config.yaml
d_shared_expert: 0
router_score: "sigmoid"
n_kv_head: 1
vocab_size: 8192
norm: "rmsnorm"
rope_base: 10000.0
rope_fraction: 1.0
init_std_o: 0.0
final_lr_fraction: 0.0
doc_mask: false
train_tokens: 922300000
Below are experts of layer 9 (counted from 0) of a mixture-of-experts language model. Rows are named router (the router's row for the expert), gate (a neuron's input weights, with its number), up (a neuron's input weights, with its number) and show model dimensions 0-223. Each number is 128 + 32 x the weight over its row's rms, rounded and kept within 0 to 255. Numbers have three digits each.
Before each expert's rows: "comes after" lists some tokens at least twice as common just before its tokens as in all text. This comes from a sample of Wikipedia text that the model never trained on. Tokens count by the router's weight.

# expert 20
comes after: "=", "\n", "\n\n", "  ", " =", "-"
router:149109125144158137119155089184107115132081149123057110109145180090127152178176060116084134092120112160124114166131116112145079110159143145155149157132120103111141111076119178143111199097155106115109141129145161087163121086126088102155091088173136127152121129147159101082181172160155132135134119152178108131177157171122120094134101127122059125122108038180105164187190134126050133138097116144153093118203100132105141137151117147106127151101102167102143131075090128122113126057155102095126094114067133116126154111125176091186133150104069104154119149140129160109151171096125099091178110089173127134176114095176111130147110143096133071127081160227095060121123091073114166186094
gate0:175140150135099123090148128149113117089177188146081146148023202130147075109178148123100140135096130188112141085096089168103161130186097168140149174115082047160136101154108166139173169110111153108108140132093174131158109054146132104156130137140112104122181136147113067097119147133128095117110155182145091119131164098171140136107123122217114096093153145146178156186133114145139137087097166153083151045094132084182122094160128146087144126120146128132122093109107119072156145148169138159067103133141082144121176140176188122086081139148070107133117103122121138079129132115071170104153178158133136086129119142150163120152131170062129091176113081148132106151143177090107102149144
up0:122135124139139091093127119103144126089139098103165097073156108136148144109163136126163176106167166149110125085152108113147126120121133119110108107142141166153124127130107108108120098145135069169120062157118159069135140141122148127141161107136123109129105129110149097183164173120124126180086055124156135174107082082185179103141121095168109170097101162114058066132165135160126144126090133109162122103224139132107162154172128097092154107106123139104177181105056179080087144189139200134094143160058134196118148083106137136156116079074189148098089087132151052129126095107197158141124118110088114111175144138159071122152143165140143144107085145134183160140155023169142147099113
gate1:133143059054173118139078203177159101166076149116121141152092099106087115140088069130124149179068081091100150116098116073112141232109155153142102108152135065117170098107129136181105057119157119116078147137117156104183136114119125068169091098102161151096139078107112178145137172120168130154110168112121068113132117106097097122207105093096135157102150147137112085135140074134135106141151157112197124156091066128136119119141113107139165147144130174037142186130164153099122110178082126129131153154120131170117158143136169131133118142111105135117135086146108091115106163135144166115185184123105117198172091132172124121119116080130176169158160166151129146157108138173170115150109
up1:142150146107118163129160113180166109137130141101094123144172054147151173142043115092174114164150193200079132154155094072142141114129090126130162123058118113109084093143125108111092140173148159147133108156107168079061165120085126135135144126094050147115150131178135160127152104137125101107178079163102097160088146085080135160197157118129104155117118095142115150089135099122184109063155146109160150098112115156119080120063122097074117060171136075141125131174092136127161160165153231126161175126183198156144142121083128149086117136150086135099103124108174116129137082148094121129093117195127121125145149149120141161153162142171094181116142134156131189089120115163119116101106

# expert 19
comes after: "\n", "  ", ")", " 1", "\n\n", " 0"
router:157119124158125139125141099182126152170121164154122126121201132114114103152160066100103156080096103091159075171113087110162126154131138164152151149162083078107135132069111166138096169135166124110125134105157161080188123112124090107144086095159145130166165089159159094120168136130155112128132126103120116132136157137140136130145134078172111098101119091166148158168174143124059155142126109160142130108216104075067117212121106149116141106115117146122123155164125161147089187091128086089162154118078140088056161104133139068132149129132091137162112074129074159106078141114155061108144159082148163105189099128145105164136159100085141135154092190252104092065138072109126115159122
gate0:142163112094149164155127151124156151128116118137097124185134130082136098119138125159121149129184122182128117182145233112123118161153171159210047161126113101136142139144098124141170132092131109170136099128124199155106171124181107158130167139130109178100154088152143132202109108113091128096141097150182081114133117147148119093116176122099118103164108100136110112139119120108096178170056174230130142128157069089053120129150111112162104137107108148152129150177104147133105086077115149085120126101118149101162145075073157158095127103175129154134086074142132125147163113151144082111159129159139147100151133121178147166139095044078089149123101083180146101178207133100158100177097
up0:188098109089127093145117119113133167094126181054135224112118082150136110130115111094133083115162143112143120126128140141148139157118123144125126091091182162136097076146124196176153183112180137117175124097149100088111146085092105032106161145101091123155099165165114176092133190106096114130202171097089186091098129146140150122070106104136093093126135161166127153145124128105149117083158182103180127181068158137166111062112101148107089159147129080133165121127139120116118150151075117122137131104136032142165116097096131163099145083159093104086149076077103130123117160118112168095090138118083105162157143132089088174074156061114122128138131173096112166151115080130130108111178
gate1:161154148157130131064129171117127108114143133157167159064144084105112148220135084069102122137129111144100105145089169142131114085173143139146158084074156091177119164088119126127219152129145131099126143099144130109199137072192085141159135147128145131127160064109158089116134183172097110087110139102117171084116129134143131154172126052115138198161185144129189149151141117147091088151090082157095120148161177190101115092106132197118095134158136097181115089160152116111171116085107067182130111121108159111125118172148131125132191080161176163122115137056117134172099103131052107137097101124094122110124116156116169097141143148152148141128106117196117135104101165148169104142074
up1:165130121151121127167135115130164160089168161130130189114153070138148085162093154141167118112127155128189089108084121128118155128171110162163093107065152092110091150159089154176163151175106146105147170111060162137126117102142155100160137134083086120120133055141101162109104127103068102085146118144152091102149142122128168140167169085216116153084108140109148169154135085131127117084182109068094138151170151117122145088175171126133126205084076174123132137143074075115110109173078173115115158129100226129128125118119145168101171143134118138110124063202161116170153165146090149165081103146135123080126171211156142156104163042110146142097119092148126130146141158130132106124147

# expert 51
comes after: ",", "s", "\n\n", " well", "ed", "ing"
router:180133154134147166111149131120119132142112105152101113150079145104133069135170114078071156018135135106132105171139079075187123174166165122151207142103125116069168190109103118120120169120121081130116144068117159085181131060151106129146074077146127152168125131145187090151160134157133124158113078190111134126157165155129150122177118147140130131075149108162188203139193087153117131103149124114201086125143101106103148118147135148121150072124075146102167120166124120144089129095141137110110114114110164183111109080092140098138146165132095099146100127134159110102138169108146093088175070146171165119167109139121118114130119094083144087116054195132089089075107111113108083112182
gate0:175122162143120051102081091146132090095143127185125057144055197074144168146140138155106124121125140150160176143123104115127105167195161108177153125097156128127164143122088164117128144120094113122183147138147132121140142107117138132073123125133080119140132148119172148066198086116136142140123073165135145130146119131193129073099152075117113141114099131129185200126149167117135150097188186102122120115117081176128118141131126122094181099125124142092102164161157127116128092099144148068083074114061104133159154092168152137187156160089191091164064164087165108132085161082172094103096062180146178135197121102118106145070089117115138127130123167081126139099105088087157108127115
up0:169171143118070124104162087127130087112172166122128111169111099136138091123111154028161120127194153151066099158129108119183159149166103148144066127168136184170143123126126131124124093125103108134199161162080132137150116126124132110114158139171051107136103130193151150123142101144106138057160115119153138141094093074121109105086103149113176165196085106143143105121159168115115137180165127082132118085169127126124088170177125134190129100106075108125132183116175111153164104101138059159081144147120189154107184092113105117142100138123126165121123128110122111174071144141096130116071167125052196104150166179147108109166122177190148118123133131099084071142166162131119174113181
gate1:095108090132130136141115076123108115150142109157103148101113129156084138111150161106164060103204124139166108149090146105105043168174098167161165112067063054064135128172122076116116151126097078131179125094136129147145157115055102144082092114130140106143162135131151080169114169133102163121098095198186125120183097095165156170138128202068162148069097111157070123085130121129049093115073125148158115094110115122184122085175108178132148120132134108092180134129104094120131133121155140119166198143178132127127090113152067106099156134114132106133142111144098112141098140115109140164119132208124104099156121077082155145103121157090055120128152167170101112129148135111159126144178
up1:118089128142121148114109062178147116054184121175071128123107157140114122107137130121177099178128077150094184104084118126048116191170137148159138162160083062132118139135096120168119169099138153140101170152099179156124158184158125142074148149130134149124135093119120157146122157141087144122133160140102133175099126023135174130107147186165127144126119144167106078106156094122119118106146102138107114122117148102096124145126080053185152158080048113052130107139116113083158183093110077104197145080176140178133106157148090092125077136124104100066130130133140115146099154145169143165174099150070139156123150129139099141147165130149184113125171150144065140167179139125072095116143

# expert 40
comes after: " |", " (", ";", "|", ":", " /"
router:161108153166142136078182100111108136132076134164070068157134159123126086140102106076117126105102087188149116147098120045220097119157160133155186121137107147106114138146102090122191125156131092108171156114156115105132150090094086064158095095192104160133175147122131117122168182152106105163184128163146110106163168133146134149105095130077115114151125089150144168199129135114110114131130068118224114118162128144155178160105107148104184121116102128139145150170132129171142170108180110117170187119127137134113178136170141093217169136075078117152113149131083129130122157110151134104179110104162168129173121152064121131132124126112199119116093173206156082100127126108119070126116
gate0:072141176102158195104126046163176125149057155173141157134087136105149097187062131064130150130177170117119158123150146116117116133125134144125201142116163115101146152079122144204181157130197119153155146137093111150131114148192154106151194124131141138127127109127168134145176160134143103157126163096111186104079155170162176202130094163066119145133104151097144065117091133093120147121144104096145099130158180134117167122139124102098089160133117123121115088088090202168163192108159191131106109106123098168163052148148103111122135161135103125141120078156149132067114132109149149117068127152130133173190090146114128126176153152100094166163082118154107161118106164122079089157151
up0:147126112167123151157157126142140076045095127127171179176157085119077123080070139097116104102153145125118160122117134113112113170168109148098109128142103211103115159131121164237117166186128175141101132103132205187102118102208146152106098089126161045121099137083131130115133082109135127143104163131140147164101120122173107152143165212155116131103139087090124144096097127106107103116124137107075090132121153086137159113075118144081098124124128066155092051150125117156109128089156097136139112200140169133105177127088128136123156151116079144146156136125158122138037083128098143157157181152097132150102100100173101163074126124177117066156140136103196100140098161126155118139102
gate1:165109163097123166115156131096113148147086143129165163135122158099181111109104147123156123076100174156143114127067149044099105110165112136132141136143159175132182108178147126176045163194182121123078079100171094150062123137131141114130108153174124168151071147149128136110190100110137153152130083173122078124163137153128069067116086165122131136161200142124161083111105128091117122105099170147154142130184163158158106095181067081138132129116063100071142174121146116171146132162131130097165141144053135145105083108156157106166130164065122117123163101148107151144117176076161094149164115096095127160120127114080097108145176121101126056075102148132107147063146115188134120102123
up1:084151129115110079169185144105115186170127142161156132087136152127130102129116103085164137155211137160157132088116093117108122202079144134118142159127137168082131152174143072124125131141124132117174104130111135156143132193094126098127104104141098133136164102064089104120146156144134152173162150171087195147133175119136154072148105079121143138088121107131117145098075140167120125133160099123092095146082204153114064066130108151133161148135145122083132131140132122104177134125161081106097137184070120039109172149163117074134110150066175135178144133145124182098110115135077141068174146131191132136107080118041132064123101131142131073148144120070096106144150099032140118144120

# expert 14
comes after: " is", " a", " as", " of", " with", " for"
router:131154158110137187125163099127073168094081074138087108113117135084118057113120143089132169099097120158144099181141134108192157171160155171114180070159121156125125133129148152132118122110124094130143209131140128107157188068136083117141143120153158186117134101155157104145183146179113101116144157123109075162169163181111137137140094141102109094075129095142160139203177113127101102145109094107121164080163110126116174132084084121074133100125070193137111149105106139136129154107173105062171210123094160147097183108164153106222132138073092132162171155119114167120124144179150108121167152085104126141133102098161143178132150103078142081111068140142130097128129086172128066107101
gate0:117108165147149163109143131098163097122175136110100105118150184140162113139179133115171150122103178146187142116139148131080120107159113168155141087109170112133136124171113103122138171036075149120161135126135182099052141146068142115115136102136169128095139102108135160111121141119093114204073093132099100153139111084075158174184079127172106124129062137113181115086168131089171176080141147192103043116084135160160145120160133158113132144071115062153089142124069091126119167162124120064130183147161120134089084107102132122097151174134113197095151152067147157122090158128135165078175123116102128107132158137094148186107116124136151109168115157127158162199154102094119054139102
up0:163128088123135131100120096137056107127090156115111141100148100131164168149125171149148149114062053082091101092143138102107092117117078147066128179122124158126080122112176065141073132089074087148114135117097151101131109090169088121099153104139113126131109094118173157174166104122090125137096119061219104157153136126123084112181117172102162187128089107148155120133163143114169109090144135123119119144186097072104102097128141099087175099165096150155043120105187154152137141162112088063154137121131124134157089131108128089132164157127126112168166117180152157071095138140140171162207156137098178142113105120130110125056121124151136109162147155144153090105185191184130160051114
gate1:165121171098163155144139120195110155096149133102131173147137150104145049161176152091118149147148043107109153117132122119176142136197118121137162132115113126156111154167070146068121195110166068129163109117151083169156187116106185115092078129112129108126103146098142137147154163099151144121219164066191092139096150136132182108138093138090142062079134083138152128127089109105131123147206140149138121145087118146149063088162093136138102129143127073143168092169129152131154115080140116119109124071176094116165104123132077038213175140086107157113126142076132145171075113123114092145160107061116114142166170125157201090139159133127130125125134109122093136117127105120114101138112
up1:157097171095171165142176135137149084155142129177137063108135116123158109095097188091206160107134144135097130183151126107164063154201161182139144155085092096147138166124146077148126109078164091146150149124129159085130143092123128192149122139093155080177109062116142161157075090150152124067140123202156123138100070095197130179159121105126163137158185117131136150129162188142131144160101128124130124070058146090073140110130116122094122186110135199088166133107132134162152140110170168187138162148165169133140124127091142092082112152124149097130136152089065101141092105177103167095160133082103139132144117106137119177126093121076107123085162139124130126115197139132112093082178

# expert 4
comes after: " |", ":", "–", ";", " (", "/"
router:125118134169180131114153105129109121126086118118049081140124171115153062169083108104141153122128097176151149154108136064211122093125147146186131109163119123095116152088136091145135121101119135111177147109155103087125158069118106091160095099176085131121109158100150095131143164135114084148144145173153107147183148132174115071202097140094115113111112099169159171172144122132116106152101085137183128101190117105101113155077105140087144086114089151121160119104163110155108135098155137127116181167138150125122159081152167073171200146068035152136104063132106141107099169141121129058171065141131124093178122113077079144116107116129188097118082178208129116114122115077100115164125
gate0:124148138132087112101110138153195164098206143147177141111143141135135062094148103093122093169060117118107053153117107131195091120125128133107120095147080139098124163149132136114186107123125118107186172178179081165119134114089142093142159129140056157114141098057063158116149255162129089088116154166144102154118119118170061155131117128132083142146106144108162178158163097132121152085092076130104097075162086057136081177136132167136104099149067101113091162141160131153104151111132150120114137167057130154069168098159110112147139142115140152122119135165140100097155150113105159177162087123124171139157155131124123121123111169111131098170094119147136107134165165127062148093101
up0:167100124121175120165110124116123129150127157089134111161113137128119118139063085136136101085178133107130086121156186139217166107134141130071152149113096109153105081089105109157143136155168150107123112038153162129129079039160161139045104039096131101075143111121172089129142106166111125090054132145115113080154127100096160105142178106154081095106141132161094070177153124131072213056113141154112101098116113095159110120091199133120131143122135116120169171133115148142174089163128164124118115123164130185128157149139128114199125072138121105158121123122100135113080165098168171128119161133113109172101073148094159096115076121113140127146108194141095150095108145160079098106083
gate1:106093132150174068157121116100176111095108141100116115179135107074136057187117083168102142123101122180059145134121108173228129135159140130140125127095058133093144118139147144130126083060078091081122072217124098138123147146116120105169171116133104178168119171142152106129134139128116097099118065129047122126080138092103160044133093100071154096145097099121117153110154181137134090115163150137124074116163117111176109133129087102139089117159091118139142129138144114115121130128142129130166181156063128136134090096149090065145088121124129150130081099102129091116137180092199093166115124093131135110104173123163116119146143127115204113154117159154175154130172061107127112209121
up1:098136172128098132136035102117086085119134131141109059114141124124101102091160133164089106129184136136147106147127139143118140136109130101105124122104065087154112093122104110108125092142115127147082152174063163109155088115150066194101103120153131121118148159161117154193161135080169055070150123150168135129089161142103129120157187063097126103109172149099174176066219165109103149109119122122133115115125171107114118116101178134149141151024130141149140158131120039194137134128093108116184135082190113135118159163113108083116088117126091154109150092182138137097092099177106098162097118126106088139128147111071110081188100111182118146145072113149064111106116113113111158089149

# expert 39
comes after: " |", "|", "–", " (", ";", "19"
router:144159135188107153106188093198099124144087102146060083150106147118131106146169103119121133068076087124197099152078135103156145117128116152130156127145093126129091129073076145116124147127156126172156136098137151072146143128156111110113096119168137172106162139124161113203102146129119113154138168171149109103159155112174136092191132108144060104064172115137122145185129123139070108142119033133154142121192132134105162211116104128132152168087121151177108100121156175171108207111162116105144124076129135138148157126125147113123238176089051109141127113128075136137093142174126109064114087105198138141138113092112082146113134139099145106103121152194146101122143146121128096178143
gate0:162133077155126095109129128111122167119145094124092163110087167095157100159112114071138138153102125098117088123116117133190147083106120103165166131127161152092143082136140125072143185182107185183142165144177137106144116108170138101041161089125166130141143141089128137138174164151136125092120070108174065145156094093201161166108117148139077145116176186115131160168135086144136185089142164161100066178127082142074157100105151117145137124131140140127124106129072098178136142074152156087088128120139167122115116125209091115126141073186088098108155123054108104154115162102118211162107080077140080129136086141105172149146129137123159127124128117125063182090128091085098125074098
up0:125083100143126143100105154099074118135087075064193080106143164185110108071117131182154184067166159114108129190135125127123169132120045213107175108153094130120199142162154082197110129091131176135124163148102122126114158062038152119142200120128121117117135162121140128138121118126147145151109088115128181165085082104115088175095123133119138069141102156160154095152094127114136129100128127093108108079110113180128148112134099057166175143138160121159114122157162105178142120106160166118143106162136105133077113121147108137121105077128148117103116119140069194116148098101136096121112162106059173094136182070076146097145100135136162092090131155140184093100146111095170153130091
gate1:134108154117182115099124126091210115121194096183113127182115171085133158138146141130159122123069087134157160151107131088131096098134145167157110157127134124160121102110156149127132171224164148048156174112149132096106106106120129102176146100073155136157138141138096090122091120141091122127074139164172156130180091138147148084149164080110132181149128094135157074109169067150165156119046121103150171127144197115062131118129154147148138118116183158099133131178151118168109123094078144136159161100098170098169169090185173111173097139140098050140119137106128141123158149156086114135175159114103139095155082162078093118084208124098166142110144092143099082146188102153075112125125
up1:123155181074162153100171111117123106118138181133117134164080193135139133104104139167181083092092167122144081097106156137163116129152105093167085125156095058164187181092053115090187136065143089077119161143119125107098090092181115121124072101090094128153139110159147116070131125089156084122134118150110073145114179160141118119125166132100144125193108136171079155154103091165118102130080113210189109110207140102140136149142099150069120102140109116136095136122129127152117121111169145141118084121164109143126133181118182121113149160076120120165081125047096076091141134163114102073173124113147076127099141113097174139119158130131055076132093157133051089134152109108120133122113

# expert 7
comes after: "  ", " 0", "-", ")", "%", " 1"
router:142106071162160175069123116142128136121079182147081122099177143099083085191136098078091192057151093133138143146163120109159140133145149189142199140140142092083132106109110133109072185108117087151129210098192169102162141114098111070141093102145164132106114139210150107132114198131131123160162136127131124177169119184081129098163075097133095138107142049126154138174150100153068148135108140146153141088212117140144178157134143122110158138123102137132104168091138153138086144118162087077169181122150105092117170105118156127138127122096083091156053129146148183084147152154139085096192091111112150116134131137157127098123094130115138138164103142185108079107118087103114138160139
gate0:118126173157084125042191147170096175159088144092112167102101150123127166109171137144102064157121132099133179094072117128100124093148080137140127153138159169128136047150051154137115121146102049104113149147142132024109141112116106096139108149106169125082082172117105123096137197183083084163143147140108116181107149129149085154146090142145197113124098122139162141116132075156128161127094086126107168120147056121134082101109099177121142098117124147140120159111117130128067186077159094117112103160107104125062195183115126157118114145134148082106156190086182114119093187110150117181121125121091136191110072143128158155136159179114133097130128114120103104129102122117110122187125
up0:105103175113122115121139128132202138138099154135175105169102160122102142182113165130077141169134117162066152160136076148125133138148142140113088064161133128072136084152184126125126150111101167129114169099171088086126149083108103156076138163141131116095173113158145177088108107075097155180143152098109165119119083159212193101192160129090152183145155160125151155147149126149200115134081151190133152069103140127097182138089132146176121138150179149122118149104167127143135086129220105045097122081120130041152125111144064099149092141142157127146088149103168134122117155111162115127177141154137122109132141091044138143139120153152109083105152095147126161136046097115123136111160
gate1:121175090180110051150132156132089165089140133156144165124134131121126162119155132132118158138107155115119196161137186101130046145099146144145126133150106156119148120114133135131085124118150076105120109154134117145125098140092072195173169096122113150100095093158184018095115182121116074137090138173122116137127165051131156106110106119122099058067141125127156031103166158090108124088127162080151061088099154133165106129139075143072149076123187166077153090064136159155145120141130109132107097135091090153080142116187101152119123119105139108130120133161158203159122146138121114139099118156200120128136155215100093084108121125148088105151151136161104103178120104178126132123123
up1:110101195061121126098116134108136090080097138101139169173129102079157141080150125144098097147087179167124143137144097128112108108159115102091131081067150132122098098109094122127089115185131143150134102112116096177105139096075134119167128119108076173076108144149090085113124113120136090164136136147097126165188141111163124110123171130183187153086128114123111070138106073130140154176138130128106180202120106120139127173102215087098137206164122090155110113134105172173132100113131154159117184119110232132150106123136089097176079171157093143089145164101071143143115110101128035182128130083125104127101122119099153153075144134120141138101149073104141110090167112209079100109094

# expert 55
comes after: ".", ",", " that", " and", "\n\n", " where"
router:142130120133118180128117119111155173085101095165127112133052149085065119123125121121100155101124110224177119184093095135208109123187103198158160116151088113092101137148090087135182159120172148135167140131162151088159158085100101104147100041117105188102161066102192118143157147123176099157155123160122119119154138166162125137134110108085089131046126143150143137148186140119111116120143097113117093066179088105096136155145142189118158106127104141157127131111118158114067134106120092088121148136103176175174169093134185124161113119069120111131106127125111176077122158143140136083117085114211171120116102143119137139131127122075127087177088176146123092086141146064109087125093
gate0:172102156108116120137119152199144155100138113068145105144130093133091102133112156128135135148100108186125162112118114147152171117196140129097103127131138105117110129119134118126085075123153119155131145122180124117170152152132123136114145108117120191154101184186087125114125089079133124075046105132062143150137088068138126116111144132107217076136092168179107159150143087151112087125133172126163095186132145118078204194150099127139152213158125069112123112105166141146121156153116108038153118217119152137140198110099183109184082142116103142088054114087082167082163115131144099137136091114123134135102145157137116130172132168108121141150167174121182066089080146146102104140152
up0:150150103110121126151089094131107120104101112159175134154066164146090060118122114145139119153172200147146109139124114166144104117081165142110085124085147112128109156097132125117096129220132090172102121148102098093115120151125125085092072024146095162161176113049187131130108124128178147164122157136176174161137099118131072181106068087137140107115191137141129079125150120150125106138119113185144107093121081095139118081138139093142149122117164149133142111113129076138145088132167131129123155145170098150093141085170121121136100153131148107166139147207123141140038072172105182139131105093176095122061067101070113135077114159135147136111138082136104132087102102083191066176094
gate1:132125097110145121159075112105190106114113106110141170137135195076175133118134168098119196128162160130153149176105133198146105078041144164105156117122161112154110153211092167154101133115131145127083133141125061186110144113070112150069175114161122156128155057162168101139192211133142179151125092099100136126155106107090106127120124127103149098089112111081115165138155126166125104131132152147164141123160159132138124160115122157108113120131150133074110126134127098132128186096114116121128146198107080096139080080129096117131113195105163055147124116152136114110169120166120184115098096205182105089078139081125121076089154139106186098160133104104130139136098092034151083115147
up1:076151105104146090157149137144144142124021153109128111142066127143114079110139123158171155092112111112067090068131122097102099110154175153161169091091121108084157111163161093183139163149151117084121157127122145140142129105169185157137132140092081100149121128180120124128048125142150111108217188113140146131070109153134112147100164148114182152166053161087145110149105121144186115123137181136138148120120159085086128151073176142162142126119093088202186147046126136183112097103137115128156141118131154127166129123140070063099091166103133082093127104105121113114126092134146126102143109176122110177138145151167063196134189139067149178117131105125114094095124164121105124101183

# expert 11
comes after: " of", " in", "  ", " to", " at", " for"
router:144088120114152170093092130151120155095081134130118126117166170095118122131128094113086149087106067128161123218144092139199098131165154178115180168168117100123135162116144139112164193128108114115153190056147184120162173112087120145182117167145136116101117109176132094149130128154166109124139188138136105121150188123119151058176130071103116131088124095167133168109130096130085159114121086119173105079182098137153150146140156155106184130137091113094160127106144135148064115116138091092193146086132138129094199104178141108151173163068099100181090164112129114095097130134145112132167090136176168133177080165121121138060141100101148097222114173164112064107133111079116126122142
gate0:144170089133158147145167120080113109116128120198180126146105170119077145124099122087113173104126165097182136141112093153109103090122130170174176127119100070137129096113135119055135177079109130142091086118129096137112148065072179134149106142115116138081076137077180134131078138118170017080147106106153127149129119120125123110139139149108126168139098129132160131127126132105133148138132170201117143087143086135155150145182150097104178126125100182197163188139151129118162136100128127119169126093170169143097119149106147148088149105129110053146134101060161135140140129130133219094098145210128116119182107143160164126180156158061118122159043139095103103085137170186080114127114
up0:062134125106091069085093165193119106164137171131068137089219159230131194186075149056099127116142117112162134140203121056158088149110082165159110086156162109093104090075138126141115111136148153093140131109103153151105125093119123155140157159085129153089112115133085129121120122128105143146148078151151113099107145087128116133145128097095106236079130139149121129076089137079087099154167129099104142094101110134161074156123150150106118114085125147108165132130105150149169140141092136171126159129141129110151178123182167176129147141097097123155157123156084094055117124106070147160142144079072124155171088127168093128149113164105139153115221121148099123121141164126123160112148
gate1:151060089172132116070122167079110165086155142082135126089070164094127184144168145132156153115131157128167183071157099194150186066138090150103102133144127146088106137134106101127186111088139141114180148080153170130151122103230122161155059152137133118131136127150105156103131109108179141136114092087166113171165128148148147103125097148117115146124104089124123166140124154137111101128145092134112082119130184127143151138195084167122120078154178110084127132067105159143105139160105111119114147117139177115111175139190059073113127156129144099185161156127154083125122132161182096076223174138162106130095066083090150140123130052135134105146094100172130131120156152090110114084166
up1:127170106097170088128130122098062076147096161072086148178067110140107117150077102158091155142175156155078093158118122111144132118123116179194197148095131124140199100129129129137125127105093063095083062157191141119097056143114186110135108134125117146125146124125086143104129126164159129165141127167109088160138094101126092170131132102154122092127145130116142119101104143115103153119135100112140124133201086099135153116104209147134152109092151189089151155089148175150041081117169068109121092110141084126145081111182124183087150121125178152123126103153087150121145151125142108169221115138172131102120069162121187115149186179128109080080142102154138118108109171094138103099088

# expert 58
comes after: ".", "–", "%", " −", "2", "9"
router:118188153119145150093176122107161118121070099168078065109119141114150078184105099102087136099105089182147097179142134092191135113141148160127137156116109132112104132062121149096131146175157094126087156151144121110131121096150049114148071059164098193124127160172131095152111163148127080134140131154091111133145105174163170148124120124093108116108131109148167152188121103113111105158142051095183163145143070146120191169098128120128147103152088123125098132087135113143061093132175090105161165086151181168097228092141189111150185175115112088164122104141091152133128186136144139065101128122123138100124132128134089130085120133134157093148090135181077045098100122099085125152130
gate0:111129150114173127191129128115148139101080145141227083114131125135143117169033127080086139156151137146133061149122071105133167141189155135142192161106180118091105187153152112125124093125081160118127146114116105131100104086164063104094119158151096147083081135070109109155155177131091163168121135120088115140104097110137127169154182101115078122242157120157109112079112145117123140128074088144119135095122139146134140072101159203101118159094156123077115122174107113147114169141107157122168155120111124106064114193085106158091120185119154088090113124120081079089079112156119142120127142107100118097152106149096150139152102115171144065087100094101098169133105093077114146179117
up0:146105137117111108185155120123116125121105159122161137204139202144145134069092160158143132153150107133158117177088156075138121159099125083124182088116140171100077142115109142129126149122136103156103058095077055119120064129062141128110148176134128093131098107179146171105113063130187064123093129141168073154165125127096146148172162082163126161148118151141161064144137137080069133127061163160174147125096147133126057160098134144110119159135129145105071147137131190141096199115101137116147109124130151084112118111177106120081092133132138079123160187110176172107178103165075070127093145094193195147155106147159052073114112115134174120103137124119109154130146110163116106118131
gate1:135132120152116112144141127106160143132023118162130148164125039075114090172193130075167192139091133148093126109103135134132118159164189142107193144135110132087125168102180118132171102101107097105122110159103188112123151180155142091112109055131143102100140136088170126139116099117106106079133091100090045155197080113144165089108119121112191158140203124188193109182139122112140161086143110092142143146122065113159226111128115103149139101150140148097159124110115121105103099088152100136162105153124187141126178121171126182060120131096131135148102131092144132127079116108126118127106084094111119088136147201159076089115181140096115133127094165124136155111151149172160129161124
up1:144105134075088101088134154138137116137110130107141094087120143146159068138131104111147148186144162133140108108107148160132107123115189103153116130115136129106110091148160042095070182177102055115158125135160165135085141112116069106159141111216128163162057090148118102123076127106123103150146125118172151149153107161113053165136142103156138071127085141099126115080126105094181102115101153094180144172095124115134108087151161137159105076098115086139160176080104142092139135134109143131166105140141170135150143131082136121211167103079099044110132125162181166162167137126091140054149131127138096130146144174153093094187096079067137154145152173155102076120101094130184177179177

# expert 3
comes after: " of", "'", " in", " to", " for", " with"
router:151095132114160166118121082123157158076073075124112136137135135084096083146123129107091142098106106178185115194142105153190123163186160186106182108199116150103134127119138150126144157128100118108147175105164136123134185104108070135167125143153152167117121106139211086147179110177167100119124168126112085156162211134123176105123108083101098093077090100175131151144170079103093127130100074135141143057186071123100155146134131131082169122139063147128134142121132141146080126122153082048178173104120140145114190093188132110175156169070089126168110151098092130114134162120176110133158145135172161128162086140133103175082146090117127088176098150154109092098104111127124099113125
gate0:109172113133151017134131143093152140151144142048100152126092089129091154141074101159189150160132126152167117132115120137120143160183162173141202127145046095175131135130125130121135100108056124176127131094182095144172152120101102157164161093086206129113143103125170141145158085122129127141132124181180134089107126156133111169088144122126123156127163168104122135105156048133138138106171190132143104117175153117164134086082107118101127129078108070114175130155143132159124143119119072121174124148138129184088078118166102125148158136082108069163124099145122165153105130132197174081086122117148186091106143157122115147013086148160145080130137161113116135068115153153162153138122
up0:147140139156103133118167141093109178170145126113136186078167082157129121206075164152105082121093161113094145150135113120128126161161131128126114090136182104157088135146071061167088159146159168126157122138161167120106095075129179084094158149110143087132104112123144106147111092137108171104125141106103066166140155135149092144099098128101114111151089120118090101161153194123150122125137080162080106108164175178177171181147140167094218141159083147131111171079171102103076059144107094099196112100087097160059120223139170169149138155086120100099147087199114104117104120129119137163137122102114152133137079072127136185137157135133088163111145136129094154137106160092161130099078
gate1:176137111163145156085143120206126059080184058140095173126173166065075142120121086138134098127107123152131086125071173079112065152208143089107114116147175110121123119101116160186113115063139133061142098135173082138110151132082079104144120197092151130112126101115117169101148087159114130098133150159100113130231113099132106181149165124072097154184095063138095103174178123112048081111186156112090117147133127132118114174151152115119101124114165096115088113114084121096138129097166104137134106185145100133117130107123111062137129122134110134133089176084118132099150174152140110119135146130132073115168117160092138161172134074146152125114138135141110139080164176147112079112097
up1:086153088054134152165064134075184098130166135146089153066146148097102120116191109166110099113134095132094098097072151092211109128070141124072087146100073160142097187148093164156127085098195162104166178145105149113159136114178092126122109154122120141075191147072122133137151093154141131118114110133124119145112173084170118152137116168069161120067166108105128167086097162127165111151103151223140126104145123097157134150074134141127111112158138152177146163103094154211134121176129141084108094118158078188128088118131161161127101089118098137146086111091108121136072093123091141112142147124123162155088116137156161071128129096120085097169107169113129124074095131074146127148085